Below are experts of layer 6 (counted from 0) of a mixture-of-experts language model. Rows are named gate (a neuron's input weights, with its number), up (a neuron's input weights, with its number) and show model dimensions 0-159. Each number is 128 + 24 x the weight over its row's rms, rounded and kept within 0 to 255. Numbers have three digits each.
Before each expert's rows: a language model's description of what the expert responds to. This comes from a sample of Wikipedia text that the model never trained on.

# expert 9
Infobox field colons
gate0:086089127139131145186137147088161107094137155164118087094135095114129138112188125135141146135156107157125101153147127160098127158123144104158110164122134189106122094107132157114096129154074140130137150149123112111134142154111123106137160090115158140122112134157094100136082147136113141108123109111112128169142100134153107170144135091131144128094155103122114142124159138098165158144152151144161142130153089140133135149095143097170156114126085146126136108109173152146114116103095126
up0:136101121143115078129068101119121123124126132154186140196127107106113135111129102133066133143121089131116107135175139097126145136131090095144103141118135170151153175130140110138144144107166144117154130086115144115117133137123110127110131207105195119127137119110149111094160127102085111109144138112168156141108097142137164107129121128137095119123112131118154112125126118121067147106120122138140123136133099143111108103153137128137123138176099115134121135157088065107146115136132148
gate1:104151126112068122099144094152143124145147155138120135135149076155176121155141126157172114131121117125158146136095105164133107094127124073123148157161106143134151154118101119103141160088076162153135127099148156138117120119144127118096109105097146138143104125107103122171120144165119104115114137137161121114176114102116093171092097115075142122103150125139149111090153168159146137122147125129149081103128121160131147113085100146122138140113158160109066138163140140111137127121118120
up1:102129090183082102154130132117119125121111092150129088129094108131141149133124148136154128155145146142120112110104105069119148076163156146133077108159153124147130101150093173137159132120135114127121166142139132160111132195114098095176161121099168127127087135115132133155144093122092134114124139092139161142139168111143141126114133156155151143113126165145138109124136190139159137128099117106123119112107154127153178117118133178109155146115120109125161126132131129114091081145104121
gate2:112111085149081126126141115140177121129125115139167168148146070129154147186105127150128108110101100107112169143138123104145119149119118099116132136101122152116126162176154156129139120132090108124075110132085152136112192118091106118091090132132125126138147125135184126149132126129078194145124127143092140066160081097137115105115151125157087150126136151125090156161115114137092153129121128131150101145128150140115133115093131089135121120149114152134128153137107129125124141117148132
up2:142097136118077134159117082144148146118151073100142107116140154128149142105149094131122160114101109106111060132122087094135187116150113129100128122075121132142126145109133145131128134079113142099132134118160144155116159150089145107092152143097138154152176107105161118139130179116110149156133169123174119121152105097114130127137130106113133151122130105158109110122183145159083115109116147094116100116114112083145140132118114128098086122159092146132143092149109116116110117135151157
gate3:084117139164119129126109113100105124119101092120112101115140134121115147079120111152135144126123113115124125085135120126101075142099073128142131137104119096103114155128184148145167139138114114120117114096120133093164161135151137119136115169109070164172120146099139137128130119096108135096126092125130125110109095147105134160115074147148125124147135123139120109119105125123079186149111159157128132113125144138101180157184159093157165093101070140115138151144151119097107119106147137
up3:123124102128133136159130118156121172132126150165118124153113121118143140148170171138130128173133130121115144142112151100145168154130111133054132129133160103158140159121125164110144125154149154159113169116146106136140109139131073145116186096136102139144121105152084165153134105128103131152168127117094088128124168109090173120147146110151112184098150156144117072130152106136138115111142135137143138102101129089159130143107140160118133138154136142164147126165154184137160095121117103

# expert 14
Table and list markup
gate6:151119092153137117132154112145105121162118110121107112158115127172180138125130156136146099102129064115101141151123168129161144159095128111098155123148169167156100153147109140120128141138116074083114089139117163164110146141095150136186136131140116145122112121163145127139098135120108111156163115150120158075091138137101147159160110136132162143102149130139100118149081116107178094123116078143128138145107099086146106104146140123148153153097120133125125130104140150145095145129118090
up6:151115133110126123150135108137148153123112126147103091155123098156107175127141157129169147131144181107117127094117132168166101130164131096133178181131162093116115136114116120130109153119135153139111130118104121150153102154157116108128090144193142125097068099147124135149144130151088145126142108108133124151122118112132119137150098122111133155146166126104092123108152118111082167126109136079135114174134128120144169079123139155134104136121114199124101172112146122125091143108083120
gate7:137098156123159107110127084119122069141112109150098084111153145113161104132145087076157164135172133131150131115163140125130125101078098118140129152068109104100136097149137180123108156133107135129147134091153132120089092076129153125128124174159117159147135102102171105110131117171150106154169126105116145149150089142140118126139109150138133137127124136126108098114117117126167119097125149137111121132157156133181133178120106150163131130141122143129120078134127134161116105100154102
up7:144148129124142119129126151104100120140122127058131142117119117092130132170149120098159169124140107150140128076110102148158124127095123110129114098142176129110104142171159144158103142111124142130138145190163081105121134166119123147158101131155112134130151120142162125112126162124111119153117128087150108124094124133116170111144145128149168098119132137089119133139154127152143146080092144089140171176107163140113080138165146107120147121123095137158119129151126049123093113111147149
gate8:137116105148145105151120132125152094192128127130144102157108128115085141169144108142130147138190133135150149136150106146109113120110092137095092139105190105094122165148120155142088131131140106143119152113113141134165146159161172125161158096104109105139190105115148135080160136099119113159121136109119138100140142143102140139100095096104158125090129117119093130130130127124128121111148090164137133081154147154111163166111178140142146145135167146129135134097121166118102142165108139
up8:101143197135107119184143146124129149088109160111085100130109127126146105088102114131165142142129129106121103150187143162122160130147147116126121148127126093150138130083127159098131104135147166132146167097132178119113121131151095105117060143138112148129083134144133107133095125121173140138124091128127125148121118107106109159137126149128146135137110146090194179083114142093131114134098090117112111130124119146135106157120135143110090145125096139106140127097144138147112093078142154
gate9:118152125134147126115094157157130101090089075126122143145088123130144116118144148121087115082099087149134195133138132117148114138109144105167125116156111119152122099100110108138102144143161144121143132122139148161107106163132152090156129117099114132113142145160135126123144134126126091108147123128130127160187155124121120153134133081153088154119178115164120143085109111112115141161146138163125081102117108194077115114135107133082075112133139136128112162120153110140158164110117143
up9:085131107151188130115131143087170124084149106150130160115112101124142130134115151116122122097120115119134154100116121187109115123150138098154126097142106138129118110131118109097144187111141132146119101138095090131148103120111127112129148112146138150099116114123163147156127138084113101152098137138102135111127121036111167137182131138088126092104134137148168099108100097111126123144138098121143104097118110152131138131112123127122091143125115112186123111169161104136132193100119095

# expert 4
Table digits, foreign scripts
gate3:113170156128157135138125100103125133163093181130083145134135133110168118149108135121106135133141093114141131113150107119097157127092123117131128148114140163158125149105088167137121141165128154126127146146149109121133160099097130125123135120125113133083164106128144130173147161111107084085147155174118130124147131134118153120150175133142100151120069100105100149132104147085171130136149124114090154166162160135158119142105146117136185096132093140206124115127133120111137108129122175
up3:110110107117132147165141118144088138112133115066139123147118130142179112144118143121117152157071145167130163144104135129148131121110121142103107073136140123157132097084133121130118143117109137092098144095082115112120132144141130142170098178204175142129130156128135156142120134102136119164134106087142118142145142106132112105101147128122150148124163105184166170171134119131134130131128148116118123113150103151140100164131075191135101147120135119135123089121102121112113119134176152
gate4:111119100139130076183127114152141064152124142136109094160086122115108152146104103129090141116192116164093126163163148107138104124113100127158147155126124095145109129133101139148112167172099135109154125140100114141135114131169111185175095142101142121145118115167145125150122100135136128123121163122120145103149099125152136188131144100140125125180131140138125105158109132104093091109106120102143150088136114127145160101111134143163118142137142106176098122137128113161122144153096111
up4:149093129128146126120138159115137081128139134128109138137133157114146123095122140150140113106129157116136126070152121119077143144139077152121181151106109092118169151113164144110098116124150158124119155136156113139108148117160112145118149134157115084102212177147145121079148144151132179146121135160139140138066099107113116132143133138123163136122101147143134143140121138084130131116152118115158093120101101138096136106120166204155151111145122141171140124126114130140150136164142127
gate5:130142114107147139147095117064140135116138102108154080092100148145092123144160110137107140153143099122146160127132086101156177083159104174085160120093124140154100108158145126141117103150135166130122145132118121109158113123096094158190075136128141139133120153175156106114099081151097148136151138163085161120112124135117143119134157136140170137119126133116110098089127103135135136132113119092161109132099128135126147171112141160133122133056141126145113130109120134106134107155131119
up5:078137091158105108144083095111133114126116108142155161091104133147144106112118169141128132116139099162131128161131105102131148143104095110127149119130121150127144079084119127155115132102148132132130158099107112105119142153132072153169070115140165139184130132113128123157174110152119126114103097153188110140146142144149159086094138106141110127173092112138165124169124140107101104138156146125106113134140100135126160111118125143100114139114103123128115116118149052153125088151102111
gate6:100129107126135140111129131165143127138134170149111143151110118175096129155133080152114117151137097120131123124143128135113134133121145093139136139136133108164101136148157123149124114117152093094150163117101148117126141131138106134130139141130157078104089173155155151130109137129100105142183164123109108091139133101085161144141149102117155183090160127141109153116148105149146193136104115122113116097144100128144128089094144188162189107117165107100078095160114132118109124144148165
up6:123110165139127132110097145134129081104117096130146146110151136089128076113132156112114107121103056128166090134164197117097142158180120128110135129156120138124151120127087145147119127117145113123172123130167127110117135115085134160139116118096139127117188126139084131105144090100144121098139109138151131132115139084123098139109093116110143106123115130138154076162140136105086131109117091144130112102119107135123115117128141071112175107136109128163089153110142080117134161106107127

# expert 8
Foreign name fragments
gate0:132119150114138095153135121154150158161099121114104149147125142145144110107136114120115119103099111138115135088138138121171119136088095125130140166107154170118102131151137135206088156102069136127164101112120102106154142165122123133125144127140088139103118152141176113137169108099141107174121107123101103096148147130145106120172137142110142172131102139157119141107125103132107143108153120140118116121148138132050176146172129171125117124170114090126135110146158125155146134131164081
up0:092109117140149111121101122161129126090113129113146111143160137044127110107136118097121140143098117172072084113148117171119157161143115114159089135140163138135150094109102126153111136121136110163120123114127141167118165117110144142128144098107169132174131114161130138134077141123124153130112112118112128127149082139100144116155175136180105155144095116166119119116095148123150147117115122114148134147081153141089147131159136121139163122138150143101155180169146156086122162118132146
gate1:149145139136107133098114161116122106136144106137162135115143133095097159138168108155145073165124119146161126111145139167107145184160140160138078111124185109107101117135130094124082135133138153116146117137087134130096144119086155130136095162088102164148114126149137120125120125132096096134134068130144114162146156097052139130121118115126152164136173121127112139133149135159138115123159153122066159125098097137142120091146145132089105116130103139140112170130114113118111108104130144
up1:156101106130116133134139142083170134107105168143174131143127141108121149159149190066109143132199136053105139099167143127125141116128124140116133129125135146152135145101112098126111098145151151102128119175129131136153150151152148098115153131155133076148143128148153152154141124127094159138135128092143126101122072176099115166095130098149110125119104152137139159131121096097127165080133153116134174153129105109115127095117119097111133160115112116129114138136155122097136154115120111
gate2:126123138130124098172164111125121145123118106098098133124154130147123123137140094127151134092182107123108141123182165138115122099113125112119132127079186121084093101152152121113151149092134150140145116146149154136125119093134135145117100128185097090122140086134129119151115139104149165153133125150097089103144129160140157136129075130111126126109122158074120122199100113135112105149123108141099136145151148103104098064109149116171159144098146088086132143104140132114125116104114132
up2:137118083111152110102137118135126137125131123092124138103121116105130141137124139119115103143163109145111162149173112131159107120149136109107129149110112128082111155080148158110149124135145159085145154112131107154122154093106137124205162117101140147145138137212085127157126128152082100129107145116117108118088116144134112163083121101155104141165090113130096105124134081119107148129126100179140134135121162105119118088132123169160120145099125118130080165088097092122121118118120130
gate3:139151176149146117124144166123158099149126154157109118158118127090099130106149136125094105101189125092119130136181095150095139135104126120161126076132129139122138152158118111154163172158116102106157133102112128133166109126161100152145143128128091116138159120124179121118126154144140141165145139131117128148116129119128140108148104132115155130127133159119126119132109105117136142120109136126107186128148081163121099089191101089152170184090134090114129139100099121104130133093139078
up3:117108100113146140121141156167153108121141092159155106152097083102150101119120141153116102113093169135149168142101096092167118122098178113127137108121158068149125163116150116121126131165128146100135118116142134137101118156129153106119147135107131101104166146155162127113104106125121160157137136151174146140126159140111123097152138142096157110066125153149107144153145140152094139114131115142079080064138121111136180136139117139094136093139158132126150130101107105141115117120129074

# expert 13
Brackets and markup symbols
gate3:136101163146158168138108120110117152108108104146122155136091176122118168122153145128111124161153092131146122107142113157140174130122105129131105146141091118143093110122113147093129160101080129168139158141108147150160111142146142089105154134071099127122124124125139128147162104180129161135122122123123136098133109104136109122099149104130158128121085113139077115098149145141176133135151182107164140111142111179093097128122135161102091102144143162174140122177136136087128165134128107
up3:070104105112176148124148140120107139115119116149177146135143132126117110128158106151110136132137114097152095137147163103085165145095138146125130150126127132121143180147134167116160158148149119127139115140155142152145106168094157161127174124166109159110118142155112138117105127167096113104138121135113179133134125119086116134091128098103146142123122154113096110179129046173135131114107120180139138101159113129138112158151120118171150104145125115081128116110110128170103144118152153
gate4:116150123092055098107113145163084109128101126149132084065113116115130084162118114103152117116177116157162150114134092139096137152105110112101131179140109101155163187157131116115139111087150094096148124070121097163123125117121111117123122134124149103134132153120117152151171114129123145107100097131120134123123100140107133128142104144078121129102118184138112162145114135108149150137105115133123098098121161101101153148120112122121152139155148138150105111160113157126097167120118149
up4:112168121116155121097091118142089128144107105120134134138117171167142156122142076106116161130149157137148171099104141093123098191108128137117098098102144127166172117136198109146134092094149177120082114125121144098160132120129094123128121151117120129114167148095131132119148110112127103176131109117134146154124126157138138095101114106130116119119126113102135110150131160113159106150156138148172121137115144145093154146120104130085119084071130143151103133126079139116120152150085133
gate5:111107126118126135148187093068108129106056142149170100107140155110140123140140104086133103165145150126088107133124110126098142153115091139132145141120149138149119112132088190126150131131160136095119121097134114114131150120135154148153125145118096193125125116094127142138163122112167100115113141150143083128131103143106150152141098174149157123151108117118135089141126116133095098091128080149140154150095110078138113107112092122151126114127116108098120163081150156135133119130101104
up5:138100147106133099130171087158139129093122123115102126129082114099122144120140103143121098144121073107137147125121109139092159162104127071110110111161132152153106116129131132104171117175178106133133136128098135148140121149134152133126131127120111118124100162122143180158072141115142141137136114090138115136136154106090181135133109158168131139142108143103146149130134117126147095132181060130117074100111111140170131144152122154157123103153099148157114118098116172102134170109103113
gate6:152122109162111121078118114146129131158124082135099089117144121150142147130157104105159134122113092114171127157160121138124098168130128107170091143083145156109197141130138100152140130130145160172134141131132103133164153128151095123079165096117139137097141119116156118104140111156141155113123130167151144115172087119181128140176103108134107101165121095127120158126102112110122119120090154114139152128175142098131060136104134107105127137132144130116133112162133145137119107098121082
up6:118135145107120161136141134149109134146110122103129105143116109158149178145119089133129155117097048151126141127144100111142160153117148118115092085148114124120088144100152132141193148154178136135142130125117120139113123130181141194148152156109114158100105159119118111109128098161126164147178117182117100141113118066116131158137150122105102126124130134143114093136144134114150178125108092155139119147133118134102140116155150136117117108154113132112163115094106096115156111118080154

# expert 11
Mid-word letter chunks
gate6:145149146144126139116147145181067133135131106114119117155101137125099129169113143182135147123150121126129128081088110123123109073113125138104135104076093147154141109127137165132097144106118177134105170161164133138131102096162148141165162111106116145153120139167147121121087115141143129101128157113092103155137131117066120102152157113133108103107163178139131125142139145156109126096116137114161128123128097143103105144123121150153156074180143106131126135151146158081115141127149151
up6:149136116119110090124116125171128134165126137149120116122160121153121137123180130088114147117116144113130126105094086112174151126173142125168115111150115103142172134156165119143098139142147129161133146119160134161082112160106116140125138129130137127110127133115131105113091149106127118135095164150143114132131112119098138107095149101105078149125110125157139057166145159124088114155135134056133161158155052109162128156134163144146097115102117079101146113134102135106115114143131106
gate7:095124141136109112161128138162131155143086179147120113090121131090162112151100104099124139157134143113104142131134135132116126080096104145099149129134093129123174113174129114189115104152103122131140122121150126141117140120096123144119147121132150033165131127123126139134138135094068128121145143156108177106136176140159158165124127129099117128124117148158109126115168131131062163157110099142159132151149142137121141110170089139166133172104114135112132132091122142124098115124145127
up7:144153141129129115134119160158103112125104146185119088109131085130139137118108119092157140104155105087143128107151133155119105087144123155110127130140147127141112151128147110175154129134149157146144145088151077086117136156140114150175048131139101138175102127116132135101112124197128111097118121117129071122136126135154136136157117149157087075146144135123135107102162111117130124106114150158151139136111088146119118091129106106137106108136134134081132150179116137121159100174111134
gate8:131136142126106128151136120099105151101145135111121109133130100096148130144103118140120128152142097151102088146163185140105129120102135127115145117126109128081135159140141109156149111117177113134129129141163165115094160138127089144138134169127134141144141165134178057127108154184115145140104141080115128120128121108156133086138163136142118126141092135102153153158124092205091131167117129138141078108087133129121136085151093147130120119108128149121116111101156143147168132172090150
up8:124110123086119133106123129113125120130117120096150110161126147129110094115154119137099154117149175121147120161149112163148135144171112144149113099140076122117136154129149154108155106090165196125132134160110144092124093096077133135137145079098126113163127127116187134124123166142142107126090143104104113115123153120151179093149147117113108091111153132156153143108061092119077152160087104127136144091168118101102145124133150126128140119119077122121140123128096141130105136144148130
gate9:121164177181091070125132112148115094123105148119146120162117129151131125114101161127155105151107125129127119139126138098136132125123113132131114095138146144109142134166120196124132153143165117116113105117146124127099122118135104145143098149161086051176104154107132175088110144145121077153101144148122141112165114086119157101167152113092150109147123141098120120121144136153105094165144106140131089117139102110090114165135144093120156133134157112123090132163151141160154150128110140
up9:130135087152146125169100119141144133138140137122115133136141104128118128118103105135116160099081124114159157132156182128174166110105120141138151122117134100165120156121125151121146154139165101193141113130103159120082136097098143112162113108175125201129127133100121156065142139073124119121107132098150103125134130148113104135111158119156137117092085128107160135131121152093116128139152147145138173142113093117146133114114167127184115153087106128150129110104127087133146125163091132

# expert 5
Sports and competition nouns
gate0:135132167147147132147124136110109091186151089116151133140139154142123124141094143134158099149147081108139132111111163156146131137134137082160129164126118131142153128032134105093079111102088128104158130122148158143086100147151156157125142124102095146130099089106127127143131140115145123135138107142141138122148159122127114155152106148110136105141154124159105139108114146154114169120139151130102118162151146115129131147126143147148120097183157163096162154068111093136144113113085095
up0:125106085107089109111118089134146126122179149095120131089139118102103115134133148106104115133168141106132100121143168112061133071121111126142099137133129103144145134111164135111101129136164103166104170137095161150128110142137108107096111120146123134128127139144127132103034115124077103135130129097097154150129120129096123124111135125170098163144122147113108138145127133115057170115098128158164140137165085111091116114114135109145093141140141133115104119155109106122117125167113123
gate1:152097122123119116151157130104128122141156077135146119127183143126121105137120081110125113133134151161121116106106133130130174115130133166124114134132135091152147104139151113161108108139089125110138139146103154110140129140104142120131115134118132104098142116152156125080139154101084101136107164082144086086146147135090107164149130143116125158103139107090086139161139137120162061112106122117127135130123115148141133124125130135137212078189172130170133105148106154105162104098121102
up1:167105142138138118141133153148143143107142113112123140122141110096123134126122148128069148137080155135091088120124174097104154158121121105175149096129088103179135116141120173145113148127128140151146145181139087130130119127092114098151160119113132105149150140096128175156127113132105133130122103105110069103155159129157125140105147144116133111144107106129112133150084133112128127125117149196108161101130133141109185151114062147139160150112157107150118137119138113179099149149107128
gate2:093163120154164139142058130137084103188104138138156136110103129169127131152129135121159149115109106107119143106093108157144113156145125149107134092105088179126164140094142120129113120119114145099107108092137066106102130147136103111153121123140108145145100095167147104137115181161106116114102165134113132118135072158094085138145097128126115135132123105124163166116096122134176112129111168137124114140164130097122115142165150130142095129129104134161127102140123126103129134093171132
up2:094093105127113123142124155114079173110138122153125153121108131112136109130137131152122104132129153112134128105140109130130122179109074141115068142133117124133097145133123126094164142121130142102115128143091106117182140159109131094090128107120153156134139182127113153130129154104174136133100144152144142125141166170152118145117142083108110160119145091139125092154133129083050130095135153132117114140132102127116126142141114072121136132123143154093149107113200130136109131089081169
gate3:103104156141171078180161123126144122149148131151110151132138128177113109156140121132136098118117095106106135103174054147127165157140119106161124182132110080120143156102190115127118125136131126135134076141118168103131161120162140116149087106108140130175134130145125136161123100165134131102113146170110129129126126132133154161090186093115112138127128131140115127159176115147111107089105139146113111132108140181159132107138151090134139112136138161102151131124125146141136106112111126
up3:122146137153107123150147149121116166149134145134110121146149145131174104114105126148101175124133156148145155102110128093138122158113156091162072071116147124118131077129179151171164102135122169108129113108125143124106091129128127150165099165148154108082122152145098131133119120150131148175128097098114137182106131131160108156130153106161148099130092162138114147103167152163108156156128141117113119115165106144096106124133168126123174117111107164120153149152120162143121133094109119

# expert 7
Numeric punctuation and dates
gate0:094152124129095074102099141139137126154112095134118125129150074112121101157143139111114089177147126132105094159147121115120157155127137106121075074155140172123104155121143163111144100111085134082122084107111114115081155106115120148142120133126102132157151155112107095110149126148137144115182092109135135108121110132111136150159080123108150143105122134112101143121155162146131105132113124121116158125101137113129150118096131094094084130184144133132124169068145132159172136117133130
up0:123128155128154151111162100103114107163128132155086164164139122170128173126121147134111153128119095146134154141134105114116114125139113120104066131102138099100134100124117154147120125129138141141083081132103100138140130132102156158127133130140142123142111142145127104152163131088102127139157111147186178152092145125116077152147127152130125074149093079105095143120135119127142115174085130097133148122089155086185145096113143094108169145106160137134149118103120108117107123122117079
gate1:157123124118128103124120101154160089190133099112154115100143105158117100157150140142149144088127111145138131121106134158113160112137086117088095106087115155143127142148116127151118159107179102110126144122106119127152128109092113182136117112097159078105129128134138126125123155152082126121134130060168110145114149111112097132117112115150133134087118132111159124188099127152119151149130137138123147144101149113106097154167158112110130136142158164167146168121105130103166153136115065
up1:137131164105091129117144137181121121114163120137121187134165105110127107113175084135101143085160156121165124148159118123143107111159138142100146127112094143114117111094165120137163123134129157128158127130169116094098166118157137121148133181121118128113164120166155098136120140106134133146146102110100124124153114143083125165082118123103132147136112107116103131171129133094088140133122151115114109068104112127140119138154077089168156108130181168124133126145123119108154080110121117
gate2:131145131115106126136158080099142110131180172156138125151159145091137113169123170079111121147150091125108144135121112158153137109064139112136137138132164134161146120105130124179126127135099092149187118140151138100119182128103094115146115103104141090130130148103148098151113160067165142139099093096132149084160107147099121098111119114121121112128122141141137111138130136161127120136129158078112167129147128152107123117100158120153125120148175156095091098158135124139115115134138146
up2:063132117123136130151150121133123152104130151132080119133088122112112132150078166157150127096097109159117128135100143160112142099137168151083123112129156157136147124149130124144152088130084087120099123118162107113113151097128142132181127131110125064152134124096107082121093158132076153098116113149140175142134127152100154130122116103139115166125144109090113115172155140150122163113161103123166128159114170146112122100168106112103119132097152106160117142119130114149139105165139115
gate3:149115130114093100090145089196131141163091144163139110126112101159139129105128125147117133115110133119120178146136105123126133161078110125111099089107114139139138140145114187098069118124137133145152120129126128141135103087139116116134123156113180124137126101160136123110132125109105123137110101068098122161111146148112082114168155114121098124143166118124102143114180173147086120139147085122125167138110116142160178131125070126126098139133141121126121146124130176096158125153153132
up3:189126106112130091151119144124140155193120145135095135140149134109164107147107134153118149102128127100114137111129091150158163170125107115121163124120142086102139144180129152126171105134116143116108130122083145140133121084124104132117093104111099151128111133128136131140156155150082158111168102151132108156118155087144124163187077132108110125111148149116098134138114111098143079137115098111123161093192153149146169129123147136136099082098105127133134135115117116130124087151133150

# expert 3
Personal name pieces
gate1:103097094171133096120117166125105135131123105122132161144121127121160117131145153109135116145112145150097125128120153153091175113097131152137132133144134147160148140114085140173121106165142151134114102156170170110155097140124155180127111137169089136148130089142133109143119091126085163103109157124111123110161135137165138108174102112107140150166151166164152153110143119090134126127107079137152175161146094104138116128144100172117147120108091130118110134156132109122157189102146127
up1:143114075163148090112092125124132084140122162090165099111123168158102106135134120112112098112138101123171121147104123123125122142109146139092109116130087106169165132156132143162113128133109117143108101117074198149122123166146117123136162139129169129146169099132108141101117130156109127154121162130132142108139126114105109131117151127135115140188162136173136156142131147146128082117104161131102156131160086117102128110152098078161117127104155140153124097117133118111167123176129166
gate2:156080130135120145147083117110109086120078141145107068137103119095151114150137171117081108074111137124113173115129117102140128129118144133111128097126087106095117119125089191172110078127133135135165128181156150124142116084155137094137073125146135124119134126137102128135087145134110126145131105108112104142137110107122144127136160113118123136160164166177127163125172142120108113155109120125139121120120127143103124133128141153068129139106103147119151126095116152135173141168153130
up2:106119100119100108125082124158127165097099111097082154157142117095160088107110132161158133138044116171127110122156156127082164162133113125141154135121093148110130120136150166096088123122106111160149153097134143106141119136147135110111144128106131173159147146136147135140083171140120113144111117129137106106121105141149133125139132103133122099138132143137120121137139165121104136140139129103133129145115165135206130134102089116110159147145110161127133159155179126122082121093179103
gate3:145132095119125137160133125123117130105144127121146112101117106127080171134126148118137147143167133105137153130101182103114118147124126138145142159086116156138111118137101076143099103146106114123044135101098125121124151132134106095131100110139118111070098127169218096126171123123144165105125122170158148123107107128091151117142109134098109151130108126121141130122141117107152113083128099142144138129111109124135101130141129135124116112081109128147113148173073092135077113152160146
up3:146141146121123156158143109088093120157141106070096135116128120135154148101123115123144115166140110142108137086120145135122122101094128112116105123145083141143115101127123110151109115139110115109152102166113119153148101100118109137126127085150124134149117120152089151131105145125115085144170139071137088157143109084111153149102080149186081139138125149140103151140161175122105141127096114134110140114116173090131124109076129099137125138132151123142136113135176116081196111127097096
gate4:100128124145137127184093131110122134120126189124118128068121131126088112139138165140087104142152092107139148138189128140128151185112131099154080133110142070103103118113160102145119118148169127148108090122095152122135127119123113117127099094138118121131094090166059116130131152119105101143180118091166120135116158159112108105126134123137113115160140114133157127158129119138072133115123092162125147118142125150095138158144136113146138123137143092120109164132084134148114147130097135
up4:175109145110132161100121110117135127141115124115151094107157127120121124087133139161128139169117119084120122105150123113135087135118080130139137137157158131150100081109128119106116156138138115142116133150126159155132094135114122159139127141127082126106119168133164079101158173123105085156154141124150178144116165148116136144105120109121093122093166148108154119118175100093126098111161110129154128119118139072132151165121063176184108153098137134125100125146121138090093130159127126